config.toml
num_hidden_layers = 14
hidden_size = 384
n_experts = 64
experts_per_token = 2
d_expert = 64
d_shared_expert = 128
hidden_act = "swiglu"
moe_layers = [1, 2, 3, 4, 5, 6, 7, 8, 9, 10, 11, 12, 13]
router_score = "softmax"
normalize_top_k = true
routed_scale = 1.41
balance_loss = 0.00485
balance_bias = false
router_z_loss = 0.001
router_noise = 0.05
router_bias = true
shared_expert_gate = true
init_std_router = 0.00957
lr_router = 0.000661
vocab_size = 8192
norm = "rmsnorm"
norm_eps = 1e-06
tie_word_embeddings = false
optimizer = "soap_variant"
learning_rate = 0.00521
max_grad_norm = 1.0
batch_tokens = 65536
max_seq_len = 1024
train_tokens = 335000000
max_steps = 5112
dataset = "wikipedia_en"
Below are experts of layer 5 (counted from 0) of a mixture-of-experts language model. Rows are named router (the router's row for the expert), gate (a neuron's input weights, with its number), up (a neuron's input weights, with its number), down (a neuron's output weights, with its number) and show model dimensions 96-191. Each number is 128 + 24 x the weight over its row's rms, rounded and kept within 0 to 255. Numbers have three digits each.
After each expert's rows: "comes before" lists some tokens at least twice as common just after its tokens as in all text; "mostly gets" lists some tokens that are sent to it at least half of the time. This comes from a sample of Wikipedia text that the model never trained on. Tokens count by the router's weight.

# expert 31
router:133130126099144127138124146178103170124145155090057129112149131120154114112123117116144108151105090139132131114142145123153161115161145142127122135128094149072142107135151125128129120145127077141144095121137141139084167124144132116134108142122074135091121160134136138110168131130184088145
gate0:124113150128126145134167116121152143152131145076082117120139144152123129108125121112128136092099156150121111155139152126123150129189150137127164132151125142162098105141130130143097161179129115095121116147145138124086090092158127139123152148147129137146128178128106099096131119160131134074
up0:170135087098112144136115177135135130102149088114110166152123130087164096129128098127132086093170111125170165145140134141157132159138134127139149138146125159096066107163166127129122085143155132099120151123129141091109160090078124125152176090144134133124085174134121142170117113153081096170
down0:170111073155110130109135117133162124113122131166117099104157159100087154099147090159142102086141119118134081116155117107112115143135101096107157065140135131137092116096108122133143150083164136138154118123152115098069157174113136111142130141094127133144113095131128107158156102093106151133
gate1:095129085121165089152083112132154128137200162161132123094111135164111108132056116132128116155129160102154154100125132147125124095091110125153112115095129138135152139133165090118124107140083124142118168111136131169125186142142154121139156109160149109109118145098112106090144122134109103122
up1:120111130177098105148164150144127121093089103152103070174096146136087123156149110163135110133109145139127085141153117132107131150117138099133157100183141091138114133092131143163148163160142136095127118145136151120159142119097108125138088141121134169147129104129117158136126182096116165136
down1:105144115105159113117171118126099086131131156135122088138112105146147134114145102170127136134093083136148070131113154110153081142122144130116141130066122103102108161127137125161121137150137083155120128109144127118094162109151132107110128146169101172134156088117084148076139153165093095142
gate2:084163131148095136119137147139097097125161090131129137153153092136143133143110110135111159121162163135113126124113153141152146106112127161173108098148146145109067139131156138130112130181079097124122107175136131131164153116082118145170113135150094123152149134171131146105103115114148124110
up2:127135132127132148179115113115102099139108096175123133149167170099125139098138157079090146122109144132126135121118155135105125104141069168130178141115158140110135160148140125112078107171133149055115123121105063133128136142123128147116142160129135153071126118139136143139119112152085140105
down2:159134151136179162150100132099159160099130115151085175124143133115145080091127130097098130129107107144103171136136107152131107159103155148108148120152107141110105149168135102127112153091137131150109101154124105134119105126129110068093127182152150115127134146107182159096103116156164140140
comes before: ",", "a", "e", " (", "i", "o"
mostly gets: " Hall", "ić", "burg", "berg", "č", "kov"

# expert 10
router:141130132093149109146121165161128130120135118120098102117155078098137090084151109091153127151132105135110105138144119155151178122146138150113094101137098165113140123117156151098136116139149087163128137155126110135098155094083103107160119150149112102120100159105129167103152171115134098148
gate0:128172142115173147124140123106150149126112100144072118113100095111156062122137097109104169165125126105132112162113118142109169080088134078144127115136161197122125115213168118134128173123118165150137144122123139128109155101164107108148124188177125124110109114124157134146113090149131134112
up0:108130137111120105119120128147122138089170123158109138131104132166107143136140122120087128132105164129149121083078096126156161130096150108180136127125137160124123120134102127101142109083103151184122122094123126139132109146155138136171100123108116121118092145113155130105157125083132102166
down0:115130107159125111098180128125124143137122151105121132163131156147157154130150126132098113134126119146105098148124159097128094085099151123162096105125082107124164097137139118137129140130123111113118118174152147070110147144112104121144131094138151139133142160077134203146113131126098149151
gate1:101139118152131121109145157112164053087069116134107157106136120112128118168095122139134124106117108124091138122136107163167159123159115099136156146130124129160124102133171126158139137133148060126159137146142132172159098090124109095109097169116154186142143085108108140112114158108146135091
up1:138129124175134163145124097113080138124131154125175136111132123115146177132105098160123107155094123116142106123149133130128131148161141100153115137102137146101160115125162145164129133160096129127108090102130094125144130127071084119142119133063090136105131133128161111120146134139112125105
down1:145099069141127130120087126160113083156203164141145120112115151142137110121143169149105144121108157121152102153151133122146129138104128144135080155111140134139159135146119150182121138112071112117124134114111189130142132112134134090136130135101130123085131135116133144165148113072130120115
gate2:090101136086133123159103120109110100076126132114186124139131068128131134137095133144134147122092110112160114126111116184126169146117120130153165167118091140102118157151152140138148163144120144150080159113138118189125160129082132106177138121125113111115110143117133122124100154124137083146
up2:157134102154092102090132174113162109152117104165155126149144119135115120131139112140115084163132130092094095116146146133113171158122091091134126110105128147118119073138091136146094157163110116113164101128142135094120142083145129124142166068087131116145103131119162144117131147120134172133
down2:089128129129137091121175086095132094097088138116107146139084138118103115114094163135124120124119111157124124148122135121127115127152183124143146127129099187155137131114159106096100074100103159120163126119161110141132145138148135162091139118137107096158156137147158160158100157143167115115
comes before: "|", " |", "°", " (", ";", "0"
mostly gets: " go", " Arena", " metres", " bow", " hotel", " Lem"

# expert 49
router:137147142087146158121136161133135120106119121151099125093159113140091114123161072098132127127109119120107151143121172108127108143138179168115101133145131160120120131090123136124159084152146123174148128173096096118115145106094119089115129158139099141122122136111134145100144163109110128142
gate0:082124145117117117107166129129105082132129183154142116108155114147120080134141158076120131149145166118153134151104187129133099119109114161121104170123152163130092142135113131129091107140147126155123141127073109144150131135153153096139125111151120132115143140142142155146133141146138148172
up0:134125173124149135132127124094141146104196080122162128142130134127132153104140125129137146111127091134150109114119095126149162141114129116119157124131121119126100112121112122125167122157136120117098103109150117126091107066133097133114140125099150128129119121126115143135087073120134093086
down0:153139083180141151112128106130075128121147094137170139151201146136142107117135140126105128144113109144116127140156144145157140153142115121096063167134116130164093126133128094100160123102118157145113133134121114148161127173104119120090097130109083100139083089127173109173136118140132130102
gate1:137137162154101120149110177097122160141124118163163130128118102128112141084112082127133185133126122137161102152129150093162145115135134166122136148150172130151123151155104133150134161142147124120115149145146163086156146159130107128116144129150103115185125097091132158122085101123152130111
up1:111094137144140087093146118133110150162138075142098154096163125099092187097128151133159106138150122108132148155099125099145128145117144144126169159143165143100152128132141141120106154092158104125120080134144138160148101135112119118108093115158108137152100140128119126117132144145074124086
down1:130078132128108117139124164174132136099111151129149141117149110108164151173136134101132139151160153140114127121114128141143152082118112108105083134084119078068110118121126131095118134122115122102100133131168150130144092096147152109122108166122114120104124110131151160186077127108155126134
gate2:142161126126113141130131143114114095124142147168135157145104147045125126122090066119111146146139124111073097107145158131180113155115157147128097152123137094136134128157157128116146090164116148119133148139137137150115139165110153100155113158088123141151150167129080141112061085116166138108
up2:161136144161087093133127118119169106110136136138107127144150117094116114145172104120115135163151140125095109167157164154143117141151133142144111093144133121136140095168131113152144127153125161168161091154124128096147086183140185098143089148128160139194127148125116110102112084154097160112
down2:139128146118169113109109149105158085165084130083120135101099098158115116135173125109139099185168110093171122092128198105130156156126151162163125107144104130154136145146116106196115141082115135096098113141122098123139152148105100096102124144144141125157153159130110139133116157123176147074
comes before: " the", " he", " it", "=", " that", " of"
mostly gets: " where", " that", " same", " However", " because", " if"

# expert 54
router:151160143114142136174126139143133122110153098079113112144143114086145083114172119088160157180163120108117125166140109121148184113103178139125078121128102143101131141162145150104166115144145104147119149148089083114130111101062091100153131152157113118113107146107119171108117165159120098168
gate0:135105141147147153120149131106114169146136093127072129167110135137068120153080130102156128097120154109122132131130119136104108144148130110115136122104128103160115138121117186077115118082144171110111116116101113141129143117110114079140155134145162166156125173142057112162109159120099140093
up0:129097178104107143158136123146132124156138129133127136095142103128080124128122158115146134146092165082144113165142121089148134119131117138103139147129101105147160141135102092107107155099141168121093128168084149131118112133113097159118151174126151156122127144103120151129097127101102118143
down0:144128129152129141105129141118140124120160126109115127091073097092124152127128156099109115105103106138106153110119110119099131144168095122133128136139116136128145189141107148118126139100127100086132136158146120144164133116080110129159122091189137154100099162103127134141128134118083127118
gate1:089119106150151087122166160158153125102164134117127139092155122093103144093105148101145113126108125163139164098160154147139114091143161101136118137127142156133125162106168118106133092143132124144142118098143131117143132146146132132107089094153140168124144124138146102154135156137153151113
up1:102127155131137079109149093136108136114115100116094104127124109208115121096138126137125124091135125123139149114132104127115134103098155136129159132146090138100098161143108127159147126125115142167121139123133151144185108116154119154120141136132135122129178136118166101157151184097123080156
down1:151124171122102128122130090090144134148126149146189114137137129124080127165107127158152136117118106140136136125124056103098119122158102137096148120138168135114128173121132159092154153136133086118143106104124120160142104101132109085124183147127165091138113137133154158127150130158104142124
gate2:190152119128151118149136131155163128152156110122145144156151144140113121140156142147087121132157127177144111131087103169135134158129097179121120132128100112121124116105129126102125148158125119114119113135145087128171124175128099156142114082121130108130104147127140131111158128140158145124
up2:130119106122150119139080144098162098146147116105135134125117163104116118171116162152151158172126095131129140156122094157115099158136129157150135125121145156098126104120124114117149125096165094124090130100103065119083159172096149152104129098121107135096119137106152115129112138104127124110
down2:124130140140164127133153139108133164117134147102133148167076179146127088151129117128145084133138157121126150099135119145131168107145137130132085138112129122118149085127093109148116085180136134136118141105107125110147151084098124105084128125127143134114117106080108104120133152074150104138
comes before: "s", "1", "2", "0", "19", "3"
mostly gets: "/", "–", " $", " +", "{", " −"

# expert 16
router:147151114079167130136109163137123117091156121140108128097165126107135105107176128068142152150144103152117144167158111134161127147122181135129074092141111146113135119114151146118164104148141122147151112137104136135104139111113138096149117145129124148112095144088135132088157148103157118127
gate0:136092169110173144141106101127105153112140116090094108066155125094118093128123106154129146138114121127142156093123099159129108155120121160171090149117154106155086183106180114152131117132120158164104158148124179096107121152166132131166116138140138163112099134098176132173133143144129112166
up0:122113141115139075140125066125126163143119137097121111140173154097130107100099112175159094131148114110106143123123105173148137121148139175156096133126145125172119141169130111124124109099130133159156111133123147163128139103163163138100096143188132122076149127116137133161123139184141118155
down0:092151087149126140133134127115117097137119102163090059149124116127137151131112116149140144097140175150129151118141100098097141134134127119118119142134112144155120122146149120148114107090151132105125159092174170110122123132101103110091129106128127145151096122155158134092157134110125103103
gate1:133147135170103151165139153187108120141150168098137131120116074163117172113152133094101122149129096140134134081139087139139175142127073132110137137142099100158150106131134165134153155129107179133099150100153119113130167113137109112115117126122164132102125117107138155147175125118150112101
up1:162154154130096108147096109169120091130138119088118117122158100135129134138115106125109140115162083157137153143111117146121098159103148151094121146099122129128120153153124123139157120094125156155118147122131174107133110108108144119154145094115138137129104136124122135153159170103158108113
down1:119126146137124133116120122132112103128130118104129131152149131114104146159126132122124150077140123147122133173125128095153114184149136147139136113118118100111137185121100095144175122109161156142178134103130132145165099083156122142145147127142101131130190143148130092139164122116166100142
gate2:126146150157158148123144192116147158110112159143120127112112151110158144121128078084135141106100111124095127139119112111099116126149109094130117121157128150153093110096097182115153125154100165107134150164125060133090126130153138178158133152110141165123095124132153115132127148096101135095
up2:071133116135121095110124123106167132113113171166122073099137088116183152115140123183157131152142135138115157134158151145152090121134155095093149136092143070090132151156134095159189122113153118138139120110137109138105140146111126092122112156141173126147150184130113122149158147150127160140
down2:140112165122135091124114154152117118130146126154113130097090129122134146130103100164122136122156150194119134110160106133114135114155107094147119123112143153099116140142112125161059155137127138131123166107121148087085162101079175094151109099134108154139113171143093090171134098116126141131
comes before: "-", "|", " -", "=", " /", "Source"
mostly gets: "\n ", " out", " *", "\n   ", "\n", " times"

# expert 0
router:113110172110151119142131137177139165070159100108128112095139116109122097098143092105155102162122128071114132127170159150144149123123139139112106124109107140136123100107148129117144105135120133172153156149138142094122155138112131088144112145155122129161082192095125153113142116092156105139
gate0:183104113141178129138119103106129166134103105188081120153123099153128157123094122148155131133146125153118123124156092107135150147136100123141129101126184115144124128126081117155101156106109140103120140152136159090121142125095145115156089121090132100105113096130162164121145114131138158100
up0:139076158135120119146119139121091088143145147129137113113161131155140141177105117100180146186148100085162144090119127124155116109122067108150144086144150109161152137134120109137124173133126114105124128133151088079094129086140143144142110110115108091120121122078152184145121104131137155136
down0:115124149119103076134099143149135160160121130116179150129110132143106155154171160122155157132143171130149149091132168133124125149139133121155114119093148165100129129121164161129097120150161114147115107113145122080120161132118119140121158132163120123119117101164160123150112123096093126146
gate1:137150103136155109133152124163171099118086106145135146111113089141086097130132145107125122102096128117113148145101147122107148126111134093158115117123167141133113166150144113120144053173136112129123124132179125135162159146057133128129182086148084173097127146102117105132127117124137127120
up1:143115103117118119142128108119162162124141097112145100148116113116137143154160152150107177170149105173156149158133141126143132126126166131108121128108128144121126134133107116148168148094147144120126110119132092156111125104122117116129113115116078120171118123174119104138114152169132094137
down1:178111096113130080113110140129096110111136090150082133120114095118089155095139130142118120091116142118068081144146137115154096125177133134147151091152131095115129133081154130115156104121097077112166149116121140153148118132131146144119146148137118170135120152114128142179138129096140138142
gate2:106084166153141110114158124147119113119133118153137103082130108110130082138111133150149134128129128165135126135089064110112116085135140120157144087102139125102139133084147124116123106142121155163096134139111100149111110094181115106114161144166115134171135167108113142131082102136150183161
up2:127152114123103155139159143105126168130091122149168143157121134103131114164166130151129138099169158113160118149137114143112088139070110136103126127138108142180142120175111138152128122112110153157142165110125121095146161105152074093118094098104103139132144173126122143152175134101102159158
down2:157110110117122087145085138117103139173145091149112133099122154131135104114127131160161118101140103114128107110158143060135085151112159147114160122133129170129160163132156129147103166160142122118081141105132116118098134121105114115154085098100119103139117082142135124137150110152149134157
comes before: ",", " (", ".", " and", "'", "\""
mostly gets: "o", "a", " No", "No", " Florida", " Mississippi"

# expert 21
router:138193085117185103124123158102121119097114103106127111100128135089163094108113116124126142138139158112124125131125084166157143092143125143132094120130102145125136124101160170104140135153150106101123128175135108135097148062156154131136122137139107121104088150140139123121157161146154131129
gate0:113095140165104146103123158101109134118098121152156113150124100131137150131141155093151151123205097181111142092090117097119122144132149131091140112107121107123109110126126120116128113118120151100145124176136162160112094127105143165119172130130112112130100117107101125107122124067116120139
up0:161144126142129145145155114095149078143137123126141128151107149100148141139135159169174120098115115149140136137149109149111159116109155163126073116123126138170125114115142118108100160126129147134153141116163104145098131132077123179175122089099083145109126169120113136128125115116101128169
down0:120115101123119134084139144140118139131123122104120125066131126141163150152117136129130124081129121114148145112122078151180137114089140122132127119128115110138126109100149171131120137132131099118128116100140139135157148126117108113113154124148114119133149099121122104136208114137137140117
gate1:120131163151099188121139110125130156174103088141094163115096164143124143136138095107137115154156101126118089171122135092094133115121151128103106133149131115106112119133112120124138142105143142119127119098111119153127145156148153144137166119098155145151134152132135127094092113091102145116
up1:130110047113126117137093105142129204149124143103124147126095164112139110138135157159120143144111156137107154138118129114103142132126109124125092088130132120112157130148122115132134156129115104083152075128166083102137125112114155139147099124113140154095129087152128111115138146125128134128
down1:138127157093111090108145089086107134092138129133145120152144194124132116145139116136129144131094198081138121098117116096092141100094126138098181153166112112179169132127146126121102108194158131139134098124146113116138142132088154159138140128152109149121133119153138138153146110099091141145
gate2:139085126118121131107136113114109128081125149160185102113116146142120112177131154116093172166114141124110109094137127109150101113123151111103122098133119140100122120131103131103142133146181092096172123169103126118157124126135124090156138117120123147118144139151165162154139149149109169128
up2:118164158133121118135170120167104078097135117116144149154154174095110104122135100137079152127138102075139139110138179133119134076148141158139122135116143100150150122143151132135162059130130105130145138158128086133147093098167169112123135141170122132103149100104160121120152157123089128102
down2:129103102148137162094141137130092105117086099126116133135136135103063128162137121149140123153153115123118111132184092109166116122151152108120146159101153157151127168116114130119155174125104134147133155114138079116178185102114122097121071131117142111150115118168129109136093147153126121054
comes before: "-", "|", " •", " Born", " Country", " Coordinates"
mostly gets: " un", " dis", " uns", " Dis", "-", " pres"

# expert 9
router:140122128123140142137140123142156132117109115133070139083137096129157103113136113107146141140142134126096157127171152174128165127127171143089089113164096144101140137132132130107129126157191115136109150183135127136097172100133090093158112144157133117132086141135108149060116148135107121120
gate0:180107159100121133164096155122157124106056095121116079101089189101123110156129149140155106144121110128100142130150138153093130111132144137165129181127143105107153162176122095100133120149117125164132186113153121117147129140115126109141137149121080146135159112123088111134102150143129104134
up0:137122177115128124125130114092194129113095127115136112120120143129122176143162104139081155145132112114148138159111140111118105146138126126122079130148087101099152153149123139118144115145152156123128169136166157140130160131141129137186142104146117135077078106088137137137102148192133107103
down0:138138145078151165113087086125149120134129120145105114105081094118112139111131178159129165116100118113125111106108139188092084159138109078104146088133156145116134114137148159144145129135110149130141165109106106131110168094107162106129137107134133147133113105136111106133156087105108140151
gate1:146111120076148133167090161113109095170115164099139125134121134144134117154163167124150160104115128155080161111138127130145158112143152162124129178162132156124143095110144139104137165131171147131162173103130090079122148128190149143131149118142115118116156158070129114141114119098158121112
up1:158141179180089173098132142132142127091098119109151123159127133085159112168126152143150124144098103162106161149174128073134146138149131163093158104139101083094108130115105115124110115127166110118152101160142141123140136134136118116088172141151158125180175158162133106124139121124088106118
down1:149103131128123119130115150124140127153102141147132100152148107097106115158168142116153111179154141146116121110146101117096138145104134123103153139144092107093144153163135185192145150122126105123137156179134087122117093145162121075131112180069121180124140107146106099119154171079126154107
gate2:132133137123097079145130116130090130130103116156136152148134175154136177101134116144099114153125138108148096127081147119106116141114147135120149130096125114122089168139100151099150144158127101108129120143124137128126110107092108138186171120160120133119156147097141149166119105139140138161
up2:126129111157096148115112134138120137070109123081133141143149121113098125114122154110163134105091164080121128141110109159123128091115128112152139167110107155149118088149132078137079125165133149128125114140152148137148120150146113104136110166105143091130140129132128149130151155113170120138
down2:166128106144121181130133118124108152137098109093140142127129097127139147131156126154127125125116165067082095128127094132095134130136152109089120135173114121142145146132100081141139110139110135164131127131115130144152136158128100115113114144097122126110113158115142133141164103141159147163
comes before: " and", " which", " but", " he", " the", "000"
mostly gets: ",", " ,", " where", " whom"

# expert 53
router:133146129126144134152159143126157124140144154097108132102136108108151109113125092123161119128135134159125141137192127130136173147178129135111139096135121147155174082140146134084139140153128115152134160142110088098098120129097086119144126120158117149108122221085141162105119137166171064132
gate0:117121109141161153146148151132101093127134100196128122140118118129149126142119097162105136122182156133115156161126126141154111152135167116074116147127113151090131113148146087106139129122112117134111136159130099149117156107077103109155141119114137131101108135115129142070087139095102122107
up0:123120132160175115139076105079076117118091123115139108121140110146170156133112118117123116126085136132078113115140111127102091148129102099199147165146159091137156184169116146150075121167127137121140136129140142169141134113117159148088158136120104132145147089118183139141149142155128112130
down0:132119126125126107144106141133135158149160118137120148147104138152111113141094098128105096199133130181139135156127090172145127138127069160101110170142149148190140193070117178087130150126132145101110093128142148145140120088106127130151109141095155095120090097102093125125090123114148134117
gate1:103126114091147155102111142104160119148129138168119112117172130123124162130128119143123148184116057140116090108101149130157092148143130120106152155161120123110121130118137153147139139176145153123117116118133129090117136111165126137129160151130160080142165158126158128121147123095173161107
up1:139122152105149073183105143125134127155171123158146126159190150157138105118103128129162129119150143160142152187125090148136171153138122140137155137115137118177145095145114119104149170145106131132115121129120141109137113136152133169120175108126130124122122103108104120169117091157183131097
down1:153109110123107125138156127152130119113133127110133136140151146112134118130144130104140077102112109083163164102169153159146110117185174100113118114159132123127123122097127126195148130144119116175130109107095157122158102134119125160153103081112132139118194115132131107106140154120117112110
gate2:136125120128138104118152139137121139131071110145148139158153116110117145131097086085129143073150138123109142094171142151114150139126146133112055135180166127124139143146127145112103160113128133108144155119167178111151085172123084158138137185152128137138106140132111120110127103156123118100
up2:150164151144147188130148140115124107132086128119112166159162109120104177133128130114116127155094141159115150149141143154117130124130092125170128138155150085125139154152163095138167134124139153121198117147117101081125090136156150131148161115108099123115163130117176133141123136109137114112
down2:134106119167135175143092140102120117124144098142140142145163102168115138113115102129174116152143111122138138119126156137151139152156112111126083167105132172142107141134092135154143141160135081136102162117130102137121136153125132144137101101099121081124096102153135084131132136163108117097
comes before: " |", " of", ",", " (", ".", " in"
mostly gets: " National", " League", "%", " government", " States", " Democratic"

# expert 13
router:141135147094138138138116149171131138083111153160121133122150096128127127103149132107132145151116130154124099153157126149133168108138120174070093133138094138090129127106122133089147136118145082128105099139111132120072150067114110089129119186142098146124123169103129136078127163124115142133
gate0:126123128151096078146172161150131142111151133149140142138172134142144125134127116117119117107089132108140121123158161075106094138105155145144138128139137126089147152163148127135146119131130109136127121092132123117133134094162098121140122126122125090132091127154143141135144137136169150101
up0:110132145104112120133138120120162132140083118143091103129100141097087146105091136128128126134135150093109135116108094139142097166113093117162158102149117139185106128100080120144116140095116122127117134131125138113132085121103100134144071105163128092121087122149116115148121093111153102115
down0:123159160118116109119099147130107100125144128118131076133092160088102154120135128160112162126137122104123101108150076132126103144118134090076125140145105187136086145085082132122117135097090112146100082104123106094111153122068132170139117167148193130142141152137125126129116122111177124086
gate1:093156157133135129149152117106112136117149103111137081136146126141148124176198098158121170115136148118097139110117144142085144138162146135113150172127143140142118143118111119113146116138102137158131121096117119091170151106101134101116140129131141153091062108114098176157152094137146134151
up1:150168127165108148120124137167093138136095106128139144122130135133079117117104107113147119120129074151100106103109117130110126172116145126121100118118137144124141143152156130128104141129131128167141110147110123128137120155165114142170092140084115069152131132111092149135131128167127105147
down1:119153139113127172157082119154117187129162126126116091130156144121085141109144131121151150064142093088152151124109136145136139163099162103116121140130137126128143111182106104157092142096159128131076084103083119146108156150131099121121118100135118119133157124129112151123141160098064109129
gate2:085154130112187135166120124161144139099153127138120128086170116159101156131123082112123166133122117092148179105119152081173086089092179096137105198126121103098116123150128119131127167133114136134122108130085117090150142105174164094121129103133164132134118117140124155115160101134117107144
up2:138152128118132116107158144141155123107106151116146118106108142108151147170120162105133118097166128104125059094168151138084098143162115132090138086118127138143154159128097133114163128110165123120131139133159135109131145162073100118137138124131111151128095090130147088080113161136100137094
down2:129110151101159141123155089133106151141160145121115128133165162124144134088129125148170138099122128119118115136120136140134174145132158108133099133113132134131123082142162073159147171141116127116152107151132113083117076156141169144158137074135145137163104109098105162130103115123121114162
comes before: "\n\n", " The", " In", " He", " It", " She"
mostly gets: ".", " because", "?", "!", " ."

# expert 15
router:140136116111123138152152158158129141085158113117139100099153151102136094126194138106143150132134157173086152144117126159152153109149120139092116140166104125109133125139158154112191119149163089125151137165103106134129143131129101113153121153147107167127112162101151137125134151140138122133
gate0:142142109118094113157114107134124120139110117121086107139172081131127104126168090133088149158137117101082170113116146161128131125100136104133181147120133114084147174153159165109158115148128132113132168139147099117115166100135112076090090068159145087145146117155145123102143133152136131091
up0:135129121093101123129157123117111126110130093144114132101113107156133099124115142164161166130083146136156165147130099053121153167122164123119122134141174132107125148164072116137132158111149123119147136160157132138139127136149121151131140115149090160128114081131167137116125130161087153146
down0:144144099124120073129108096118132131126133130155142128093077128113152125133088115119133131120126106103153089150114128187173105156111103105136105118121123145084097151129104148137074117201138145172096134165130128147142163109095143127118155129121128144132159116132131158137148163093165148106
gate1:123157123115124122162141117125138135113161119109138152143146140124151121169178129162120090132100096127121122102138139142120106158078133132140101130141160130125113129119122089107161100124141144129138129102125098148132135111112161144140081101161137143139157127150209150185140121136131158112
up1:157127132107134135166148139082158140153137104168126134095132147099172093161163164118165121097111119134160186102126130138122166120142121139141110095149126093132150143123082122126133178132155080104122145118119109144131131143167113126132118129136128136133121106109120135115119124126108138111
down1:157110132141120110092120146135135135130118110128091122185158102093092132112142114149147143102126096146152146150138143141168131144142108132127120155132145161134070124138134142155136150141118120154110149140160150123107141169149088125114136127111123103139140101131114178139123115153130132142
gate2:093146155118146086097122153130097111119127101096135113146131120163098106142142165127122087118117101144101144117157115167103130164145124118056118107117163192117112119092109147170147093152120121134159151127141160122146135147116124101148104116159132120115106126177124102123094178181116136112
up2:167128156109101152090112106177145171127122123160132138151112110159127122131153140141092171137088130108164153096087129125077101088133112103109124108140113132136148113155153140165157125097085141124127139137097114144139157108175087118143128154134088092127130158093166142165142148159110139163
down2:091145124110112172080113109128095141204111148112137152161132131087111134079136096117156139151159118125106122149123133151106120141106135121119134117128097134136092110180159131110147143121116141138190099126168134085122141122129115151139160147118081133113107138102109132147124120126118117150
comes before: " of", ",", ".", "s", " in", " to"
mostly gets: " season", " years", " round", " number", " year", " List"

# expert 26
router:141131142097134138129094148120172131116118125118096118092162115119160121063166128107165140142138138160091142127151138158159151111167149140124124099170084134120135118152158149135167131126115116148130142118078136124077158127081097074137114140143100133134125170106141148133155126130138069158
gate0:183159117130152117129140092125135114147113129149143151122095144122124123106164109133142126145133122128107114163124111101118146179197154154114121151140138084165073165130141171134120078142156090116132106143106146117085172127145101113115103166105145131105104090130153117154102111161112155094
up0:103117131132133091152128133118099136141171132092115093140124103124149138113122115110138141161191092159126080108169118135144108096125087103132149113123134114165171169154111125097050157140117119148079173129098120114100125154101146122123148146103132194122103108102154146123154105101136147160
down0:154161118109143125114104152121107116093165107118165091141160148169156087161099133166100141114134089127144142142153143130101137068135135167125118127071095152158163125180177151116095086132145158161103139106118138104125123116095120137078168076149159144111146120118154172150114106094186129130
gate1:139174108104125132150073101070101128139102131161105138099127161109108139098102098095097117155127114133119123118128139165151133122112101112133104110116150145175095127162151132127154161125118127143112164097090149126131130108092132077147141164159148118056175170105139134151137148114125122114
up1:133095152128138140142143135188115152114133111129130128125134130180158122147156130143165137114118116189117169102115144091104122144109134117101131166134116083157090151139131145121130112117124130136115129140158121098153159149167138109118127097160150135128100081091130146132128138177107153171
down1:163118172130109126081137118179120127169141101128123118126166160164145150111124125105111154129166146089124132118118133138107118145106103121110118107110115139121115177185114101160163165102089132127134086106163103165120157134093127150142111159144103141154114130110140107140134147148136111160
gate2:088151120119154152109096117092111134114140097138146110121144131132142128128130169179132135117137153123127115169123112111167090121113078134129133133097105102145161138066137105164091133155135132115116105153095122104085140134137139099102080129139147094152086127050102149093159125176098140114
up2:145140101124166087133109135113125118155088154121080139144120118065127111108108146126137121118131125124123122112061103172155142124117127111150149079102107150142115119127124109124156112132154099159115105159149144117123109122077096155101108100134096155137111150100100101117128139130107150153
down2:096076080115142098143129113155110207155142160061162115114125140198124102144152147100123081108133116123121112121134124123118144108096124140093114152128120117146154133133166111124153127115140120149081136137127143128165143120106088124140152097118134128166123142105137139117160122099100120134
comes before: ",", ".", " of", " and", " in", " were"
mostly gets: "ations", "ities", "ions", " students", "ors", " teams"